Weights of a small mixture-of-experts language model, trained from scratch on English Wikipedia: a sigmoid router, a variant of Muon for the experts.
Below are experts of layer 9 (counted from 0) of a mixture-of-experts language model. Rows are named router (the router's row for the expert), up (a neuron's input weights, with its number) and show model dimensions 0-223. Each number is 500 + 25 x the weight over its row's rms, rounded and kept within 0 to 999. Numbers have three digits each.
After each expert's rows: "comes after" lists some tokens at least twice as common just before its tokens as in all text. This comes from a sample of Wikipedia text that the model never trained on. Tokens count by the router's weight.

# expert 12
router:483487497548535492465516506462542494510538545534517496508493471485473538479493502510480476491520492524505428511507470477468511518516512507528522531473510494465506484486480470514452479495495504481553484511509471528502486509498462476475573514535541497502494514535468485544492561477477489565490518507489493513506497577492445506509484508531465500521496505451481503532485462470463504491506487528469512455497486478510513528472522501547494531495509503490543466495529463494484496497460511516493507486483495520491572506458472482510534523480494509492492451520523528493547477520508508482528500515511517526483501479471496504511521481502496507496548500516502526520517505509552524521530
up0:479533509461496495512503517519516467479540510505491455521483485511512513505520502501509546485498488479481469495501467512509478477466478502502493494493520458508525421452498451531476526512535506493531534494469526500483509498557434502519541485517556515520520480467504493526483492514459523537509499471550481508513559513475459515521501545520487522553483463483539485527542485498516488458486509526510509521506479499510508511518503517505450488518490508513475513436499494511540500515496496495507453501497517537498478476491508510491546498423480471502543501503545506479487504477527494485497518461537524496452529445489497473499519481495529521506521505535445519504494526513488491494501
up1:519485491483523512483471465486555503539506527512542490495502496481505498510504491536556459517508515492471496442525507523478502525568533516527495519487484514490493510485501510513488489501516541515479479478502513552486515476494543486504547506511487500518491515527483501515506473500495481537515512507492495555485491474503532458469464517550466503527486536482443475463516470506505545479533473489428529510484519520528493508486525515505553497502472487489472511444481469467513493497441503467500491483493539492530509481524494480474488492498498489483482482486443502504554482505537535536483525516501553498484505473519493447483511460491471517512462464536523525516509491486500508504562
up2:514514484520553462477494493460474497506535504508532487494501504480484545527529506503504508500500466493524460506491493471481532482500532486533499540495510474479540459479526487497516513466492467529515500512479529514500542532499485492528506531501489514510501513509450487429512504447477489489513471510526516446484503516543439487525486516483472509509500450462472473524489473534470537485502449532522549460469515544476500494509516528478484479490516470494530471532481461530514476496513488495487529491461493534483509464485475539509527499495473466478543476519496472499525527535473481437516506509512543526505469509446513475542495480501478500454496514463488502497502450509508522502467
up3:506546493532494506517479508548547511493513515507472511456493516528499549502487532524519505472521500491508461525576516508528467479490513531529469500508494520479499472452499502517478527508523488507487514543484560545464511511498478459458525508552512472505498525522469514522486470497477506553508512503508517549557493477471501507488481484468498518486521522458523487467517497540502501483459543510524537488513516497494515508510481478534483516498528467462494470512483488532501530517558505492476493491482523487460513526505495495464514550524479507530491465555509527497487474517471454503507530500448532548459463511492496507532552500500506499470515493495521474482484456489523523482497
comes after: "\n", "- ", "201", "(", "–", "in "

# expert 39
router:518491449496513487508488459504540479516492547532508498494511493459497511498499508481483491462495501518476494523521513495525459499507492485495516500506504456478465498474478502542570475547464528478497501519483468522480469518541500500495487521529454519512516471512470539513506487495495489480468486490513523527527506534508505505514510518487500494471491539460469520539505472523441480508508493531485483502466491504457497494493533544504509477493522491493524507463479539467486495500517480525492526451540504466511548523486490475535542593457492480496545521507519498475499500499496484557512445518507548503520522525502459511466485501445508492518483489460472485489493467531546484530539
up0:507541525528520494513488527472467466523523544475474452494499548488491503534552538494472504505496509492499488465484465469506524537480456515510505546454531474509522528523490521495486534509474535523500528488496465500504455496500517481468548480499482533486498544506464459544508490477516550516520489481508521510495501470469504453474525523481466485505469532508510466501533504511505524494505516503474515487484522498498522496438503473505562518481503503519468551491454515498450481550485485535479472487545502502467553509508500503510510487490541488500499521509526554510499522468512490475500527519520556495501514529498506566525501506511493472455486509522525450511505472499482491477487
up1:483429532498491491493526480552456481534531501496505509508483538489509490515479492505483530530510548500499477499474492496492469520498555504479487505489524513462541514545472550542542516498515497542518530557470480479493445508472466545514512510458503519507502526465506481479485504507535529553471488493553501513496459477532465508492484492507524532517497529471499485490514484490483504448523552523505525480490485484520494481509500482510490479508482489516511473530460459471479543472515532470510485520518501524458463487452512498501479485480488523525480469512459462506506505524463521499526503522486481490488495489457460486506497452512475474497496553490449481491486472521511461468499
up2:511486474488490513528510515482453464510521483505510462517517509526528488487489502544507554504487518527493482505496532530512452546515511522482448466510480493522489494451521564504483541554513546501537452539496547490473405495524492507516465504489525505508503528523458499474468495496527532554468495521533468492493511522541511501461527507484522510465529535504516502476495468480479491446499534517501482514503506491448496480535476500504508480492540522480500521459500488481531475527445507530509517491516479498526528525489470460492482529517525479489510497527508517503543462476437486500504496514505544517518495499538488471489484474492492500529537489502513491482488501514499478487496
up3:535471497513497494497485468533479497526469463491493440499485501500500498513512499451489520518497551503497457509516540477507479485497549480479533507449468528487492505495470517488487526511495485512496528527487486508500509497504514501516503549517484462499472480538479532496528469493518499503555522535483515526496510481501528468527518533501424473493508503528491445536538496513471502484468524482470494483520485510477520562512519559456454470492511494561568519497512533482501499478531468455515456454497511473497479457497510507530516502516494497476491516524498528513496510462522522514497523528515558510503517493480481484485466502490477491502517545549473433488473504508474483501511
comes after: "| ", ".", ",", "1", "(", "0 "

# expert 15
router:488509491487506481482510519493490479533446546499482521486510493512488537520496496527478506451493489516452528491479491498536506500518536460506550476501522476500544439483500544536535499521482512462474519454490495489536496505506482519485476481539514501497528470507464525521500503481508548455468528500499512519520497473465477517480498557507511433487471474500459452485497530463512484459514483528517492499539461539446542465500498537544452515509475529486477503442509484473480459491471542497482487529513495522500502502508498502514557487463483474489490470524473526483466510538472496495526505483494541527481498515515472513518492490518479469519501498472521483484467496512481526512458
up31:537510489499502517533504510535481524535497488481458504534468521539503489466503497517518513475458514513479478486480525490558496522484525482520538499492495517485474476532524483516506507462510494468505528522493493469519483489521523525481489489526451532515472499487503533481493502482430500517483498532538497510446486505493448537454503543541502505429494512548470477427482461485472503473496504506482512456528511483489486510491473529506459546517493485471509517441515447458500520514502453497485477498506499478503471491521506508513541487449500526511512471513449484492516529496491473496513487515461557452499507471486523520486498488498498503543505528477499499514511457545475489516489
up32:469496497516507457509525466486488470512466471543509475488490504531513492477516518530465526449499527503494534483483502501529484460465518464543508483529471537473513473477491518463522502481436551513513518481496533475493509503483528497447514524537498477502525550565515520478537522439554488488466510517478491472492508511506481485527463500510512456520479489507438526527484507506511525486536509499527531522515487511480502475469506546511505522505539488499504526485505480459499494524471499504454522519475544507530476521458454527543520467457456495506497488528528505494515504467527536478495502521453510512528467496527485526441501463514491489469498512490512489490480499482490517502521
up33:537486474518506475462523507499507492503538532515536504499452480500496543474510501549471478490529498523489505482508502499531526467479478490524476488541526494512500506455488483519497463519537515526490552471481525520578467503539513534495490524495484545489535509496478521517492494490475478506470510525447524501489503518480496511510549513491487535458491474516466488470468505497488536460516522451527500479549482484455472476528528491526499495543491503469477540502501527525444466512529505515515486514460489484494480519507511525478512471513535494475483515454503458504504530525534490493524475479511583502541521507569475524482507493477531524502521491488518507520486481485467495466491
up34:503488542489499479469495556476510536529468515474505515481477506478530518483473513495506553461474468518523471521464471494514486500502492521484502509458523479473507492551495482524463508468525477519477517489545524491525484504543541524515490488555535493514480530509463520482538472479508490540527517494519509495501484497472488497498492523511470446515530497493509481520532502527486526470520476497473505501521499472488516490474520488480469537494543551532510553517469518499443459480516454494475480508525519514528524531556495539522488466513485518478501517536509517521501475457506503498509487417527573522521498521518513513482518455545512500490513492524476510516508529501451501483493
comes after: "|", "\n", "| ", " ", ".", ")"

# expert 20
router:488511498500507503490505543514511491526484472483498510492473539465534510508489526523534517488547508505494520554508464499533490522490542475491494505494486520485520475487476486511508557480500535479503454531528478482505500499506503535484490510560463439542493453481475509540522519456525497513473489450553491506545529498500521527476485569509481494482487527520490472484498501484506484554505519478504471485503482523514519464519469518488521475539536467490481436494510500493478501520471541556535491500473449471507505513497450486511524475469496489482532511519531510529524492503497523478522488502488511516508529545483486538499502501507524524518543423493470456517506503457497517494512
up0:517498526527526513539504473515541514529497535497481506516520497475493538458507473537507489455522489488504530502481486517471515505524533472518517478505536514493448522535505473499541517464449524453521499482495496478566533469497487473513476480514505529512523491496533524464502524499515457476455485484516512532493498538520549494510545502496554496501531488478474502523498504510525510507555490437521452446493497531504502520547507495526505510512490488480464456518511521496494495503532498530529506496494464472494520538479479496507503487500529461521546495508496521532482493552536524520460448492507513519481480485494466503517482522507534504545571502508518546517519519511489460499487
up1:487507518480527440521531487497491482480501525476511490518446496459473499499486498519498515500483540473497463469514480493535479466523502492496540504510473526474437516500462507497482503468462553531531528488517504512471468511505492511462492522528475500518473477517492525510512519500484470486517465482519475485530517559580497518510537511534493514518469537528492484462542468503511475509519537522510503499480570471505528527488461499511518493534455491499521443477475522467459518516503517570523457482498503511510524461495535488490500526457505502462493501493509492545540496486529514492478460488493523539546490515492511509501527476479529525504489500519495534544500495534501493505521
up2:515521462518471441454504510502528480504506507489465516529513489509527460507485511508517495520540463459499500524515491509509488436479531536500498506481498545445512484522513420473570481467525511467517500546471524498500478478456533513507442516500525453510507503500531482518548505488477475524476501506523487559473498510526477534502498511471493504500535487515510465479515520507508493514468506471517500497496485512524500477509501490486509486518535502469463491523520500494513473497534542488472538500506448469516498536513510494485505486481532527542501516513440460511520530510505535465486514464525526480452493568495468529498483486538495516522508502468485490500497488478534513515457
up3:512511491547491536522494467468516514505514507517469538502502518481471489445492516513518483510505480527516505542491477468530483483497508513536505486533484517486511507478518497454494504464532507492526489499489470469501484497492520537468499515484551483504495447513497538522541526546521480525513482471496549454482474518481494516490546482514498523510491520510456492512462501476495523500478531517514471508504497467531529475523546512494527497484461499479503478482515486500458545501465547446504475471450494520493527511444483488483467483438526496465487477492484517547445538481493500506546463471549539512491487524514518499479500539480494516511526472473511496465537534488466518440494
comes after: "\n\n", "\n", "|", ".", ": ", "; "

# expert 4
router:478487520521536488438486445489545447515490568510522487497502535456485481500463538507493526468470474471432454527498477488551499528492494509492508470509490490488532492524485466532533515487473493506465498508482497494472473469503492536510530521546481508514497504496484514487518536505459490520452493496484532489504514476487514465505464534481500489542499510517481493501553486514501527488478490501512473492493502558486507469534533517502471497463515520522489537484453489456485432488512470492532512499518494461542527474509487480497474552458516478539541524500497476482514499494452501520508461492490542496497502533527465452525490496493488493493500494502463501515489536491488512530511
up0:509495507521525479472522507501512490461475524495477494515523538485502514490493517456485492537497539481486411508498510502524513508545497502477497473481497519526544478483522509529499528496476502525451511515433487509458496484472521564486499551492467457512508506454476547483527527498465438485485528501487477457484525510506505476543507535527507495497470560540535512507527509501496499493449506505483557488509478506518513529480499526514517526500522475534510487505511480506498522453556465497501461488482493474479457498531482462519464517461490499503504518531472457515490519463529497521500503523513529471510515493553495526483494484460518523498480477531493509476485459504520472494517
up1:517522505479503489532499508512536415475482479510501515526509478507507511487458526489526518473496509498494494478483500517491469516458517505487521464459521472503483488537499513539507485528522520482469499508496486476560480478546510557507488523530495454526496515528418501455516476490480483466532501521496539521496495495528501541474489499519554493484503490496524487470501477488513506467508468499557469457536491481552491516527488548476542491506467487493490531532508489487469483473468472502464544508491518491478526497482482553500517486470515513511496490496493519474529486494487482555434472497488487476497471506530513493494500507503458481481509488462534483525558499536487476467467
up2:481524524472503476472501489448549494465506514527508465495499498466464516511495559516482466476520525507500503466502506533526483519525516495511493493508484478463512450517501536489471514461450533522499545490530571465503487462516498482488500546525498485457474526496502495492505505491524505520501472499500497509456449503491513486525517490484494510480510489517491484503480496508509492513498464535480515497547491497535512483465455524486513454513548474496518456533484508503498477493476539503490472510453545502489504497482527492506398503521519523525507493572518567526528496463540515475523528495501489483527532528504515465494519478513514514495498506505493478548528503471456492480509
up3:494515480513552512484539466451495457475459502492472467522496489514472519517510541485547508488458494452502458509518484516529520526496508493501516481510454471510512492492516507503486517458458468517501470505554504482510484538476484499523521525508465498494505522455502504487509547487514484492497505517538485507475499480461479471516491551472536521563517535501567522523529492492507500481506541476502535499505518493461508488490480525502483472496540471506500481477457455507512514461516483505513504519500560469518481475515467557542481493513520485546533481536487475483449496443462492531520516504503523467484512528490496503522505489521499539464493540517515478497497480546475502529517
comes after: "| ", " ", "–", ".", "; ", "0 "

# expert 37
router:498449513509508522465537516507515474505487538498480446498497487473514510511442500507508525440458511529489489520505527511542458523483513496488517493534488485494534490514447510541528498492496513487483503518479508520500511511505473499508546495537510518502501499476511521479509539544505528480516506481532494481542493476463476542489514557508513501476475500477530458493527478486463499499521490518494508517492516504496501484513478484476466522479470495504530459469487510442483494445525514478506492544520541433490525525496397502512576541444496492522546488508493492441527498507516490521493457505495508505514499506477496456516493521492517483520516512506500462502476459498502505486520
up0:471499490498477525519552475531481515533514513494502486522495506523545469482482503480542489468513467481493472563465519482502504532488475528497418455507534537484510521498466544442513498494450498509483534511529439462474502530537506495526499481496526489510501495579479528506521462518507523479504501507523483501460488530502513529532533493490458496515524527474535479503514514466505508538519497480484531445480504520498478506531466510514499462473494516522531531507470464483460486464554480484488511467546484495548502508482469511511526494478487531525521497496474479455498479488476491512508524485483537489524498515475531524508511517499484532528480518479500485472468476494473512482494
up1:474500472531527512482505505487512467510457442496551498509511467470520474520540516514510503534499499495490496513484541521560498492537467512512491484541500547515487478467518477513548482535483538465534530530491522485501487512488500517493519522509459523489506468559509515535478515542459524448483481516554494527474505479518524529508499470494453514494497488535515494519526475511518509529484502506460550542509499511468503495492469492502505471491514520528562512543513511510492521511480528523521503525460501483497498537484476461480490541520532498494506506477488509490528495495519514499487497546438548532478552475478486482495478453515505530510544513493499472537485472489533456503535
up2:461507511528534472531499460492488491507493526493496504502509505495510518517468460503532472477474463529501498490511521505514495477475491487485524487521485514486517499486498539464502509495471482473463491508466498463467489493512529482529503508503498538483458506508495484467524503512526528492471463478520505510512525511492447465479522516497513503514448484474481490485489511455489536497504532469508509459514442491455501530555524490506499467509509500502499481469474486447501546491523511470466468514519511532501531565509518458468499520478518449467484498510454457489470461505502510528492496497510541453513486528498605504463555472511481497552492502526498482517480484502477559521472
up3:519472501531484491471533470486526541519509474504474496492489488492475503464510500483518502477502510510451489520547453495553460502555504473488501518524492490469502497533486528491473525503477536523529473498460525476479510529465487495514535541530519472505515515469499537530539461503561499504489496501490493458533500538520483523487520498480526504504524506471531496486468469453511524473465511451484511534518425508478489507486499505569501513460517523471454416560508486483484516471496525516508488481512485463482511514495498504515476530508497539480543517516478512496486492477513507545510477481492508510513533502498504478480533495503503485493524490504515437494501508477522558511541
comes after: "| ", "\n", " ", "1", ") ", "–"